{
  "n_layer": 9,
  "experts_per_token": 2,
  "activation": "geglu",
  "vocab_size": 8192,
  "lr": 0.00226,
  "beta2": 0.99,
  "train_tokens": 559000000
}
Below are experts of layer 3 (counted from 0) of a mixture-of-experts language model. Rows are named router (the router's row for the expert), gate (a neuron's input weights, with its number), up (a neuron's input weights, with its number), down (a neuron's output weights, with its number) and show model dimensions 0-63. Each number is 128 + 32 x the weight over its row's rms, rounded and kept within 0 to 255. Numbers have three digits each.
After each expert's rows: a language model's description of what the expert responds to. This comes from a sample of Wikipedia text that the model never trained on.

# expert 23
router:102156092127080173142121166130126076165089120127120134190106065071117140095148160098100056137111144132092094148115143124145218177095141102106104112148137096109118106131136176184117086130089066
gate0:114132141083048148121140186088204146125125115118130102221127097141133109124160073108105097148093106142156101044147148139186181131164116130112158085111114125127096090132118097120124088152186149
up0:107108124142099135111111129131152161131118100156115132119074100112130169165159094057128143091181074128150119142132130082126146175066122200111134153097119139116104129161093138135177165130116113
down0:148136105096133098095146181179127122114093101080101122117148127165108102146132128144204174097132078103140120161135054177110186153088147143125083132116140101122110124077116069101080194124136138
gate1:118136128171122145113120161098193150124161124140152173128160121106126129041141103090122132066125135134143111191093129110150168166089141100074074103169116082110187117148176157185187079127071160
up1:071169130104077084104123135122141109120124137127134143169112170118113166140107093135180190092183097164157128181136073146174129096068129080115113063180125138112090113188175127102170101101183135
down1:112132111146181130124179149174137105150138102115058090124143176175121122130143075130127136129155105146155069105169202164168125162131106099090104090149074107111110182147135183120104122154144124
gate2:162171145130124132090120176122155072126200152119086130147109141133171119158078114145136128085154152164095132066083071134095105117089147124154085107111096093121140188183169135209185100078153089
up2:157163125122089143153137120134125151182109122127162138088160170164123112107103148166087099152119100153172099166120124100127095190115181130139150167134143076196093091115119124096113093115118089
down2:106136074136144173111084149146159093144117140144151128162142144171122108175141167143132148170091140094124154148149111092088153175172152082183152151062164146141061123148138083166112159130163103
gate3:105137093195166152068121140165132132189068143106130096072136114065136144171121096185134119151155123137085161145063121089181107186088129126061117085102143111175064109155142128139122112081068079
up3:141103198142132093109106107119087116143127149170123121179173126138136168105063110112150164120149114144099085154077138087191104143156141119121112126158084154148107120125138129155099091130127120
down3:117185117108130099133101139133135160070082102144142119169096177120151139095162077140060113135171136092167167107140137117097102180168160116128103186119157172122130150146142120154085157126128201
gate4:130156047122137166147108133142120137080076109090119074082076109117151087101126125124174155159143144152108196202153127151106105125100154122092113066083173101137112145135168127168096160153165127
up4:119093163164129145154110156128126109151148098142149130170115132134156102130108142166121147134175101104110098152222120037075108156069097113152147148132094163058149116119151161079150105179133172
down4:156074113149079088157084133179102187115122066141172113227155139120123118126126139188138110102114107132089121128190155135115150178158117098128107059162150121173151123174127115160107164179070130
gate5:109141072156102164093125175107136129158142157129111087184137100143100135075127118152139095168155132109130099164128176113086183089156087128106104132105110089152098148140126173123110187187143082
up5:136078163169103151089111175110094144144121128070101105113128173225162093138115099122130163120133105144135152107108176100105073165097122116143182145090065172139063114115132139113092130092158095
down5:080143107139111102126093131115144051122122137115143162092185068188093113108149146121151137117137136152138127155106155121218162139160157173126141079146152088164102130138076125108142133147174149
gate6:109153098140095127068144106100143087131134077106088141163058127101126094137053133110153147147125145136124074120102133096134116101062178145115141106130104065157098160164146132117095153138126140
up6:143109202124155178129100099127130137138151129121112179147171123113126155174127129052166175158099177100153177134123129121123121126165126126144149142129121158104216113106092110130146128149107154
down6:100115062070109117149173126168121119100134139112135148125194145130138144153112180120136168104171092116111108144163145102166126151166115087126078144127079145151097157139146093180149192184099138
gate7:051101141138127162148123125145063099120122098149173114202150101153046160108082120077107110105140128130071116069147144168164164150118129114099126074148120097072078103090157171128135157160139108
up7:137102079160121107151131141119071099165158118160139123161118154103134158154124125145121123092041095033086106157064141120181149164129136139132145128089177148103110173123141165128103123103131074
down7:144160153084129087087099108147123134123057088124160181136120149094046144102179135158128140165107195167101154065186108146072127102150166123116120097085094170186165102078127081141088128095120095
gate8:126106129125156209179112096093111121160135141100102164117130150210082143107092090171099110162135116116079073133143170113151137155137137135060103190088169127118124128201137156146111080122143173
up8:098143054085088152175169101204109100159115140135106102109122105075180122119103127075118092108116140084155138159161140191157130137093104164169081119150135137196148135113103124135108093167172136
down8:087155137119115178054136183154123094147080193114150116162195136171139184161136112134150137176164154148148132085078178138180106134072133110048101113168163122120137126201144126137132125123079109
gate9:104078089170079172074107082164075063131102158169051125123131056106177115151121132177102116061132140113085107116095113096101164093139142098102118155143142046161101139128131120129095140158129103
up9:153193150147123177145146157196107105152156122119104139124129162116172137145157185082136105121167153129134083153168107118177122114148132155106168118107142178165178091141110109132094156098112138
down9:163124162120119116193124115129128148107115128173170168145109062072126094111166123165127108159105099097146123119159088159097077150086118156144083093117095086076153130095116111120128147195123129
It responds to: Suffixes like -ed and -ing, dashes, and years in infobox fields and discographies, such as End-ed, Term end-ed, chronology, Succeeded.

# expert 15
router:112110093148136113132111115124132067176125078107099176180156080174106074118134163116133132117149104167106116154143124066195102149198153107086077085134140098068133089125164148178206068186122168
gate0:153119155114059149161123150088156121154120083099163088189159091175136076129130089037103126117106091167121131105081117085122166152146117129144071082118136116030134123086139105140087132139179139
up0:145135110110126146132111080152122172134126090154126109129067153136146177169175150059178123120154116158121141153128138117156110131089130208143125119118076125100119167104052137141116153108120169
down0:158154181098158121123182156109155128176123095086096132136166148082107095138141108107129111109155074155091122117141070178176113138147149119130190141187117173115067144092162160100111149141096052
gate1:131103128122161147128142141055170103155137066073115150119104064113118141088181065127110096034152140116160110153102145104159144115162136110071156122103169109118174185079140150170115075116073157
up1:100098127109101108079144094109169130115161132078165199147116201170140151121070126132143133096102088158163192113130142158157140136153089087115125063143203126119129117125139139094099064152145152
down1:167132122097170095109174105164149102123209164128092153150148099158162090108150097152162154165142108114131126141118110131158156103159145096140183139139166127135082179186102096162172117126162133
gate2:161155170143164126090183145111108107175122123109123130160103135148163099106091120109139141073146123125128174095107120126151134146039148089130067113163142099073159166141148094167147139089196188
up2:142188094154119114149108159109095111138132185140175118151105140140106131141156167139061101145110112165136135135140121087065178149124171153135147138118120077185164099053136134125123091134095072
down2:090160096142157116109096102137155107136084151176126145132145115124166096159067157141187205177133113131109093176079164089104147116139158069137210115134112110149177155176136186100147140106077151
gate3:082148135155124099052134124159088134134128179155118119125151105110159160164107149185152150138147156169100152101104149083171171121133158159085137100132088102163134089094116125149104122063028112
up3:136096155151078101161073112146111166145050137085074129146178137081090135127140118113132141137107122132137091086139115163151149128193125143186151139130163150109131086108158125154174075124114114
down3:078169117174075121080132121102095090126087075158130109133154151191132146094172121152084090146100119134178122072148131157174127162160107176089132107107076131172120135177141175100102175168148147
gate4:088148089161107156115165119083136123083125165144075065149090154136185137092142211069140189127155110148129201147128138118136067087094095138147156132117126107057142112150148156151116119217129172
up4:103112117217122118137106082130081121186145130098132131102127085156100142175119141147127112145102117145146119167162146138097066145092142071133172128151133123123127046075144120109203134188129123
down4:158134161118107178142090110105103142149117087139160125098120162137089087119063097127166101116150110108154126127138138139117109108139112147132167121137143108193139145120138063151129172086127108
gate5:100129072186071149071105165141171090091087171134103090136084094132092086102156194109139096163151080113133117123120142151168102115160121114143135121143083184098093113163168154179154101128152103
up5:198109133118171120180122101168072173100200106154123081111113143140150116158145103146128133113114113085105152130096130093067135134162084152119114141135042150098116139085101184151129141059168085
down5:092138195107101133073139135123101143135126127128140156108161034122136085123158113188136202051178137158151126137107114097122181171125184123085159121083094123126172152148131130074142119142062098
gate6:184124104137148134168135092049106112133184120110118121139139100136164102049067135147103126088124169057099146170086109048096118090098145114139162133172119092145099107158140102135096150122146133
up6:156127213117157133164108095131124208158132116095128160154169147160082171155146154083143121149158185149160123141129133101152137176137127088138145132138108171069152153099145151067109188070139147
down6:177099124126153148141084162152145138123123096142122146114124130155183156141109121163153148128168158131076139089111120162168059133149142138192163166104128084192148132133187112152123165102109166
gate7:040119067116081120093066086131140145134190128123141132126162095178114122139096190075107136068137092126117137139105153115145163173114119114146147119156109146097112134065178136179164173120149169
up7:151090090175155137184133150167133112147146103132143061118103121109158110108141189124124178132071127126090098116128143096149138170143117187127093123102162178144107157116155150144065197045132105
down7:139150082123135076143151093078096190111104094119127206156149142088083143119172077152125139098117131161139151086168117116138139137175140132132124091072141099184085160112182093151144159144126076
gate8:105143107146139143194105119102114089205155158080117171145161206172046145093137108145139144108075082144074145131145180092129091120173119122040097114119130132106153118168155170182129124140162168
up8:167118159117106162177123094192130141128108114185133101142099111143158133132139147109092120084131145093133072156127159133152167155090141149216114133139150130184126106181108125115117106088164158
down8:098053102120118140127087092106107155160074220174130114140124071168151116180124119133054198153145158177118117129102091151131182106069133116084154167088092124129138125171154160136157147111107159
gate9:127089186115103178103124141144119089158114120147080158149150052191138106127086119164103164126105049084142103098122079065093148136124135115086078121160107071119125094114140111158084093112098092
up9:146159165132133160134075165133134116125163120125070065116131097138137143153146130132173160111210090154129133155112123132173167129173099110108133106155123127160135077194111095129115124073155096
down9:136141089103104116074123147111134138141123135122142148177071066115098091128181120129121152135122121141071099091145131178172127118075110187086178182115061110094134150164132139101076142162132168
It responds to: "of", possessive 's and pronouns his, her, their, its, plus the noun right after them, e.g. land-mines, athle-te, field-s.

# expert 13
router:142122089180095133116091144156099064121103116097168166178144110115124121160119151149125180143110119142086145111107148129160131144133110132040121115101130094115156180141170181165147147127106098
gate3:086152175162100146085155129106110158137129124133102173151066090097115156110161154152190142097137127167091109140043097113106144115080160137078119088139118125187157118167108140172081114155096129
up3:157114178156170128122132134150100143115104107066157219158164112076073137148110167076137118150141132165125125070126169111212134141125137101154101115138090122144122121160104117127075097108068137
down3:109115067139121111092173112190183146084098122223168110111103079150158153122116053111082095164112177114113089124156136222129110130155152122134110112135147158152075074162128181167161123183141124
gate4:101107114156127108118118227147087096106134131116135148114111160105173101095099161133087171177155163173101193139140129145115066139092157139144151144145183103126118113148138191126160152176108104
up4:159148157093133144126124077113143191162173168084137120126154061150123148123100137149142085166163099092168053150192122081108098122147132062197139089118167145086143107089167081091119132126163165
down4:130083157120176090082087159084136124131103128107157082175088106108091151158082059172116115099126162100146075154133145131081124130098138074129134040195125141184193151093157159115143173125138109
gate5:128094086146086173133107156159125136102144187118136112155157132105104138107100178098117053106176135114089113097141118094144116034174095112189096162157091109131122193170134176209158148152147105
up5:160080130107159116061127095124161151119159117127103117084071137181107104135127071089136127129117095115145136132117154208121130165119123163158103114087079124146184139115119153111116120072144128
down5:090150167069094176070109081107086145099120115147157127136116119108069065132132157075124112080109079138100115129055163108154179131086129121132128146119131059083153093127132135125111156109086132
gate6:160119117147123151110151115080161153140150093102148118146072071131128045130102109164109138108145194097126143115075106027155117098083140145104152175175109098110139107180088133188108184130147122
up6:165134147132107129152107090158153107093163094090088094156127170076103176144142133064123173149110173124143151113172123110115155117175169079128159140110081160135119069106134139078117136128150168
down6:167111074093183101176127089076148086072125112138130103116168122123160148160159136114111107140169158117160159066126196160102094129137126122143110089118130112116114122165105162146146185150141142
gate7:058142133147047192099105134108102069158094177119199082177128113161120151137165170097087143110124129157071125131165198130146137162143151115127153089095125141085125123136106148148164143139159140
up7:166068090125119085121158157116127082126147150133145096108145163103133141100136145119180155072059076125095120131140200130122086144147169174160173155146138128122151199148131167114109119060121119
down7:137168131087134105130134107179149178110077106100167125154117153078092146171158134140182137133144160141145149065202142106109171144159091153083103102110134154158123094076140061146130171094150057
gate8:150125103201114197156144118119104089122117177097143155144146184117101152130111132099062118135098137139124080101167164144170162113098129063056102125094144108117069154159147160128102141111158139
up8:121097110131122125188130127200090172111108118122074093098096114178140139074113137150083080115146125074158105182124165115134147094123143138144080132135139131133133088081097121118123116140152153
down8:131120153119152104176088185072093084149086139190131118157148129153118140186069129107118161098147157138113076157097109119104079104057169115079142163123129171182119103151125192122169076109124159
gate9:151087151175142141088133122199100085108102110105040117121159144085140074112099156162095144092123119039081131081126103181126134088149077109107133186164140132131111116110153178137126151141091072
up9:127188181128132132153099157134041168135200114185094114129126078142152096154167146191136160103160073108124086177102118136146079104164101123090150126160163138199135066137105071144103078121113113
down9:137052164158120070145068132163188127061119169135113134108082094091092120121172099154149114130110097137070149135164094142157099145080109060126123138097112106105141133133134145113070147135105124
gate10:138101088103115095129150139141127101138170086140051136119109141135151168139091142153101072137141069207036125156096121096104131113117085117101133131098145078142120163098133131148171124112133115
up10:159109160069139093079149174085142176108122112135104148179107155073049128121080085104122096115047128105191101086090162150129114132128153122115086136152114090195146150098143135071136085176088109
down10:111149135140146118068104166164099180132126161113136170157079090067070159118148134057144136095154108162135125118140164179139145141086123128113089149140136166091139099156156140170130120144119124
gate11:079123130119108152121127156117137153138159117133096153154116169061140087128067108044123109169131089134135142120111120135100104121064090143118121101198166104144184162180121136189079144085137153
up11:155143140184068154143114052101141138136124081108088192141095164100123163132146133077118113160174151131154128148141135120126126119136161148116144111099181133129206132136106160142115138130151231
down11:099087105176126141117131112068150174101165121091165065146201137135165052129152110089122132140130168134102108140088102124138143108138149136089135093141119159148145131131118120110053135165079119
gate12:079131116067064129125151119089110071114119093085144182139170141078087153169137148128130138128106090130155081184165132122152123137143158113177096103118109135129121073134144164111136102136091182
up12:081076164148064124100138052154147096129120115195139154185068128157146129117138125110146074091116112101168078093093125133108084119118132122175154163102097089080152132135097113098159136144112187
down12:131085122199162132151092085149119169113160152085140177080149108162135118092108100090103135143118117114133132090170124138071182039151111098083133178151151100097112144159162102129125115161091181
It responds to: Hyphens, en dashes, colons and parentheses in scores, route numbers and coordinates (I-78, 3-2), plus adverbs like only, around, often.

# expert 19
router:071137136113064158159109103118108134130091097125101156169146103142124084083136182113103157113125131172099140130092150129134150179156174082107113091116136108124159178150159174187176104156109102
gate3:079179110175152137141160154131059168118113090113140148143088154104120105132111124153131191119112106162090159092085154072162120116104169108073110122134163141183105114123090110168021131070063156
up3:184142113132070120106160092156203088130064094135112087141086168113137206154070112076177151147109149081118101136091178130143159136148079126152146098204179131140157128133129114120092130155172127
down3:053157049142141078120125141134143080087107133168116131133153134168148051127152088080079082121124176116125105121112069116183096137102148107074127108137164134174154111207139175150147155154160157
gate4:117136097172143164124128124085113067071105115133058088153140078150160122089132171109127144165126129143107152075131134083139126178079112079111127119067201141120151094163207160119117177147102075
up4:166133135110118110109120106124146182129165150085137137129115125130104159100154114218105129170174053143148112123207126109067115112134088137128195114155100082115127100087161141088169089145152193
down4:116165099124084071143171112111142145137095127125163159190109134143144172151181038135150103120158125133127122168161190126071147099174124062133133154145110160144134155062125107175124149172115127
gate5:093052108186092145131112181116108149134124184121081100102135089117144125149138131124148164078193124079129093122093177115120186125156137114106053106138122137158162145123130164200150127158112124
up5:138122082134191086128128064125133120138164137109113094095115121141135135142077082091073122091137137137179182087121140120126148179158163171155117147104066211116136096117138177096115155103178131
down5:064147138152130093134078128127128136121096105082101122093132100134126102102134121136176171122116189167107104093076145142133121179115160162123133094135120126082146164165139156142169158122166139
gate6:107112091159172165076142058084190151148174110113103150195106112073121067143100111115124119118146134110178141116098072097111129134106086092105129153166109118125114108121105103182103209115096126
up6:152081174165066133104180099133111133136117139107129083175177123154139179144126121108140114172172189134132087132089116134100155146209101150150154117139092121091186118077145132033146118142131111
down6:115101127150134085108170110135150114062103159148083052095180134076161124197145142095111104096173142113128086114073074143137085108142147124153124129132113124190118141151102103116061177099155104
gate7:068137145149134191117126088142117062116150132155146102134152033135091128095128104010090130106143117140101142093124095163117147162100116082129134126160167145089146152067102140163115113159196119
up7:147094080162117058114154184163140088175115134163116086137151152090161184130130136096170130118103088133145134178076153123086166153137144163131114075199101158087074177153130155138109152090121131
down7:056186143064149087153126065154139104141081139146141128198096109112167124125158132115120113163155121162145156111119064180157183126152093102091098116107110117160088098123172085140094141158109080
gate8:191138120180118136139138159116109072165144158057091161156119191187091161093081103141109088133106132149063085145116185113128085086135149091051104103083100082107136169153119131138136117109139094
up8:108127084128133120159102070175094126162115130146130090122074113122182136070153200128140087126159131061154128163138128163136133115104106148190059131102155155151104153126170174112108181121147116
down8:123167123137189160094135130165124173139075139126165112158164067174159117222133189134125220116191102165138143131064095193121124137091085094092184140148093147127090127129124198136145130130143129
gate9:094163135192138176093143140094068117085107123095105122124136100106135107085129147116094134157126181136105153141114090102134120071082100092150142123172134076134086126122092107154165153170062139
up9:174089169129077120103102144140091158128105180143136122139101141112172189205076150210143112141159081113092066178140148112120085075155119175155149091145115120185117076146087121153085115126127165
down9:139137121146159118109142085177083101136140164143153164116076100091125102111205079136057074170093153078158114126123115171119125097101095128159134158085140066117130172133113071108082131167103146
gate10:180081069068105137062144131134135093138137136137048072163100139114177085189107141178163046150164155109096199115092166147108161106121098153132109092114109070139169200137101148096080118120157098
up10:176125115118134150167102118065125162158147116085196113194090130120082180090083113120151117123068148118152153134140122143094061142098124175130094163171095094117130146088180139123139101192109129
down10:102179087131160090099120080155073164073078208166124126114113143094114066099147169088119120113061094136103087166129146114136155107069163073075119144089114175131136052155127146171164093122174148
gate11:074111173161133134079141142175114162110181092131076117155097140092159208142135162093127128147146165130178121159106127114094093118091125112106128123160139118172163130127109150185107131093110136
up11:093121162152149142144160068117173183131103120085121184116116125032141163172150087122109119174139201163114155116137122096113119138066127175135115103158129070145218136093090126173086117092142184
down11:092118085114112149094100135081097191063159169112098098095139113094149106131156148096147077163108164186183112104121130119092107125107122142116133087115122178147167142129119092152077165129160088
gate12:143040164108173199114159108118123037129139100102126136124118147093097111164139155083115122142118116127097082111133094100176141167157131157177096139117149145154164039124168151122116112136101143
up12:070086124071143172124158109148127118145142091154100164189118132166107120195171139141148112102144108160165105142106140117121171122141176127174088099152099127117143108179180164123142148135136160
down12:161107065154123115118180161161118143133147157101144100112175125151142142100116119175142115106088076055120100144104133125130099152120119100075154160147088087114153162140114138119131105115172147
It responds to: Function words the, of, by, from, into, during, under inside running prose, usually followed by a noun phrase.

# expert 31
router:089130121112086144137102105122130135122115098119130163149157094079126092178090175110110178161151096143065143117124113098169152155138125122103118112093132101053163125135135167162161061160141120
gate3:150127107191115199095153138122099169165073132109076133152093090082150133055114124169091153135090151163103147094089123067117110140053172143039123147110129128181067137174094162142116087078097140
up3:120171173078100102104085096175118107096109142167120110182144088143128222162090136129172093139170144127139130102100175156160129110142123150141121124163118112095152138109108123149128100159102084
down3:105151103131082101104163175147158102117095134094148125137146179141186095095155090081093052150154149142156135138206151195153115149139167103100102158202103141162147133076171147163129163166120152
gate4:111158090131088149093161146123157129137063165142079072115101140153204105128159124115146129170176125157048161158189111123071102141076160107116119159117125089079128110160145166156142142182110105
up4:165137115151114092122123158102111136147149087148113140146150090119114128137138128152126121135158080165174105167207135107098071172134068087147143110100140093129090090112172107138182107122222171
down4:101148144207116119100087151091105126107121104128139168116111132129128140105085082145097113157126169132178148129089196155121142082133085161167142093128141137168130190172155167148196109190072116
gate5:092139102155082116154152160112107032196099121097137052130188069161102168142049121121139142161167098098105143085120150127096112100167119106168064138150122117126160155141114160134138116137155125
up5:107066171080136109162124080182132119125151164106133148090114176206141178145167105113105123178101113113128138104153152137158109142152160136147110069128116126155105126102102173088061162109135149
down5:075132127110116138146045161130134083123062121129181113069152091106150098121208121103125129156087111123119150151154101119152073148144109104084129091124123089079177100176131133158125171099065122
gate6:119155064141153163069129077113140119144167120075100099136128088102123096158058108154153112102123171122132132116106141087139135110131141173117163147151085121148097162152170134202043097116150126
up6:095125150148116118158109099119105116128118106162139093170138124104111158157112131106119151139132197101122154143145164114114175164186103101152183164087129153060129111088187176104126149081131152
down6:172115138124152083110127059129134169154138132106118100098108161129202115175121156163135132060143121131103079137094141081131117146149150129211143152143110075132135172148098143160117191146139133
gate7:057155099119123104092105134144117103167143180130174128151136121139175163104105224127138150159066116147064130146141115143090099163140126102117076056132094130124057156122164147161178108164066170
up7:176115119164138133161119166136115137161118087129117085138083135121154124117150151155157106056088107144144076077171192123113181168136168166147135146107155165111097199086120155106126189071144064
down7:116186128115177129073147133104138121123058060149151146157117115147127141131182126094127129110126150157112166055105155129137203160132166196129177138119109181083154201124128096133173138120118097
gate8:167106123180153183182079113133117107169175157119114127137120174167062161102155105122099115128101130097072088125124214118130123068154086126076110160087144073096118151161111129181133085112110169
up8:066095080097094155121130132164118124105150127168109114195133137103127119133139160153093066088103148123094108136133164156131144136120167192146071095166118185168139104150087140096108192187135123
down8:129101129103118128157099118140145154153094177136145169086110107175156147184099168146093145119129118143116099146121128137128110099044104104088125199124161200133124128227106205153126120060076098
gate9:152134168153173177099077077147129133134133163167120117080123052126149138139154120099112088101132059083084081131136072146104084139146103105113119129146120087119126124125115134137150103125132066
up9:156134149166146187155112117128097121122151126112115123146089180104132131118208187201150150125188116144138105118144143104137133124128130174109165109114127108157167091177095098135144114103111148
down9:149170096139101122135142118145116144164117153120132157105131063105141109141145130163069123177090120090098102137160140157070121176122135124166127132167065154123121142128086148134069131170137193
gate10:207138045102114149111119106154127133089149149171078138101134131160182114200104128121096094112119100180090085175134115105170116134114085187104142150129074107061150177120133126129101146090087132
up10:150158112034119118133094155116149132189135081115172128150138128155098159086102079181107118193136147060133147040142142152129144140162112117099081123132140052204133149087130146128124107169106102
down10:082111121165165128082114123130094168127150122111150140173051112088032132110141182137142131113149112087096092138141114114079174108153144122117089145127137131094149104161182119180229073093198137
gate11:097099193189100136073152145099191177136161121167122138149142146134109081145115104106132152168153120137138146124119131104121131124122149177102146101089106124173161154152111123167099145085154160
up11:119111175149072135140140133153109165101214014131110186171186149120107147129207116075090153156148134121104133170180128147140099102173164126132123121089168062137151140135096164135112091129142140
down11:107113111160160076109109123125121153158129124123160097140177136128163073178113089087133111154109121135177170147144116120057103149107151106103106084166155142184106095090108106146115147102177088
gate12:119115136117139122168161170190124109136111042126121156148142098047117142178139098096159129126109054153153072174123125106167137144101158120162096167146123155079163082193171187108102127114166181
up12:099093112161023169118145039168158083140158136146111140133168128177138119175193113163139100118131140152130141150095131141123152108130164119158116116138066086088191109154123135115174117114158158
down12:144094120198130116127136073159124087115137154150094111071100090181133079008108117125104131144124104142142087130142137168183123120115157150105142172128083081128133118133120097143133094138110143
It responds to: Words like who, they, there, those, people, known, which, plus pieces like el in Chelsea or elder.

# expert 22
router:109110116124105173112070158105101084156068094114140155120156140095094110151077166124132131153142140121119167107111171122133180116167138127073091121157153099089120129135140151210158087164114080
gate0:146146114085048138131124155135186160153116127107137105152155106146124093127109170113123096096124135184074192115145090093108121164148093138128127073148138111088138129155149117121175052104170096
up0:097147089091137110098112054169140165111135110185146097099095131085135165152110127136173138094113077136112119116143120065164100170080155171119100145124095140181135158168090139098120188087169117
down0:077152125106147112162152134103143127148140107083138126132162083142119148145110109130152114116146076123092133172144093177231188148067130156108192079171185120147110105059139147148109137146104102
gate1:102156124105229157090137134130141129119111119102160183141076101098163106111216093142129132111149142122143097157167163106153167075085139079061123089167084081128108170179116167135125092120152133
up1:173198107113056090154095122094113133124148122160173143160137116143166158062104130098135140090107077183162102197100130118104115112072179138131160027165138135101106126168160116102128035145131126
down1:113132083143149131127116147159154079111173086144070137157149179135102037105153046122147167124109144158138147063139129126122124149152166119145140142134198133160104187133133101149186166161178119
gate2:169173175152152153100169169111118081098159137123140105121132185148164111134107154112114156092152208170057136102073081137108113059101150113117098099132158107122134148108166129134105206106105128
up2:126176149141184169131116085152105127133128165136156138176114163126122160122061091160115115159120102162138099155114123084070076141100141155151162120085149103160153141108177121100194081101158132
down2:058173094170143167158090081111142047096122149181132116135132126186134088109129125157138162122124119090116091200098130102133166155133129087179128116084136108198108137147110118144188142089133162
gate3:162142091211136152087100144150090113161111087121081127075115132149139097127112117196122104113098112145094094112147144081156135116095158092101130137055090128160051112161146147148083130085078109
up3:119120141161104073109082125136122133119105114129123142148160106140088160116078134137158132124135103155163094128133119140162134169163145166157164141168099182118067143089136112139082106132119158
down3:091172071069087149074121079151101107089070137147114127141076156165132137125172080092113084160165184152126129116086102099175098126153171162136126148152169182156111137074109122158085137167157123
gate4:142117117135117080131081164117131167066124081127082067121148118160132139067149165118107115142142123148076134133116156112117119138132145120113104092106157092097107120147161150127100181128123106
up4:122114141145124148124137103121122153138188169106157158143106109177150131108140101178149149154154097132138100186198095093101116182122119115160212100193121093131149113160143134147136084163170169
down4:081097153122117132140102120123106164147147165112131150181103164167109139146079103116114164095157120130125110130104186154137131083075118114165132125196173167153149138130145168068081119197104137
gate5:133094101153089146095105156114129126119101154123090055158135072156145143091117152144174136165165098123104076135111149098141159077200089128137040146183082117179096196176133160164127153143150131
up5:163110129131166119079146120181098171118168129155103103156123103125094105201152119089126133140091102142107158091166152089064128181127097196107126130151067177124084149153101191133099158150177105
down5:128166170140098138086109164169059095084086126169140148136129081093110132091191156160126152029143143170151084133071121094178138150089148186165099111158116107090158108172101171111134142154074161
gate6:114118110142109164088147097077140135167172085124117133196119143129165109147125092117133158103160151100115107109114111100108150102126202095111170141167069108182089131159107134189112151151161134
up6:205118172155119120107129156167159126070096131162118127145131123139120195146155139062135112139176179072119110098145156126128130159168098071116182113151080170162165088100145134094152145081164108
down6:155114119098111131138150076114149104073168107133062137104135104099160105176104161131191134065120156115071149091130146122122139091166120162146158149166148099172113203113119085135122142135106184
gate7:106100154097105127078109155133144080130122148119183106155137116167114107102079170092152145104129142135082161066126177170128125217102132050089110114156112133095073138044104162164160139133141100
up7:156114149139077093154085169185143083143124185186161127148100163161155097121126184163191094090057096126120171145124193134137152165152152156148150122084135141108124218109101149138074125124101067
down7:140170155068193135099139142146127153083082117150191159145130119092110160127171118161159100101160166151142138101123106107124147109183155071103111076078126138106125124060128084123134123109110090
gate8:138048114166158109167097089055057125166135169131092203152087127163066138068083126146115137152131089144080115084133191113116117152142136108052100102068140075160104135117164133152152104109157161
up8:142143120168105188164096109165151058087151189167100103174145141110163136096107086053084104131150159078202116188123139140131111116076113120167073138169158095131123103071119145187061156153160118
down8:026161172092150108132085142162160168195104131119149136135143180213148140141112157128125186158186065165086108127115152177138114118067112089111155170125134140120134073144147188093128120137116142
gate9:144075104181089139156127052169120114110085115129087160135109114176165118102106153155106174055147102065139107138133089098109137078101087102113092152166139059138015167135134141167092099121093110
up9:172179102107157151130096201162062083135124121103138134187140127111136160140186078116105157100153128139148064155168125098110153124129096154151136159177100090165143067167079108137119116114145180
down9:156109159114134134117137131135088118095095148153164160144112049115160132106163091160142129192070088107147162087173111139112106171107091100123095136120120097073157165121082105121120155171133089
It responds to: Office titles like President, Minister, General in election tables, plus noun endings such as -ations, -ers, -tion, and name middles like Ron-n-ie.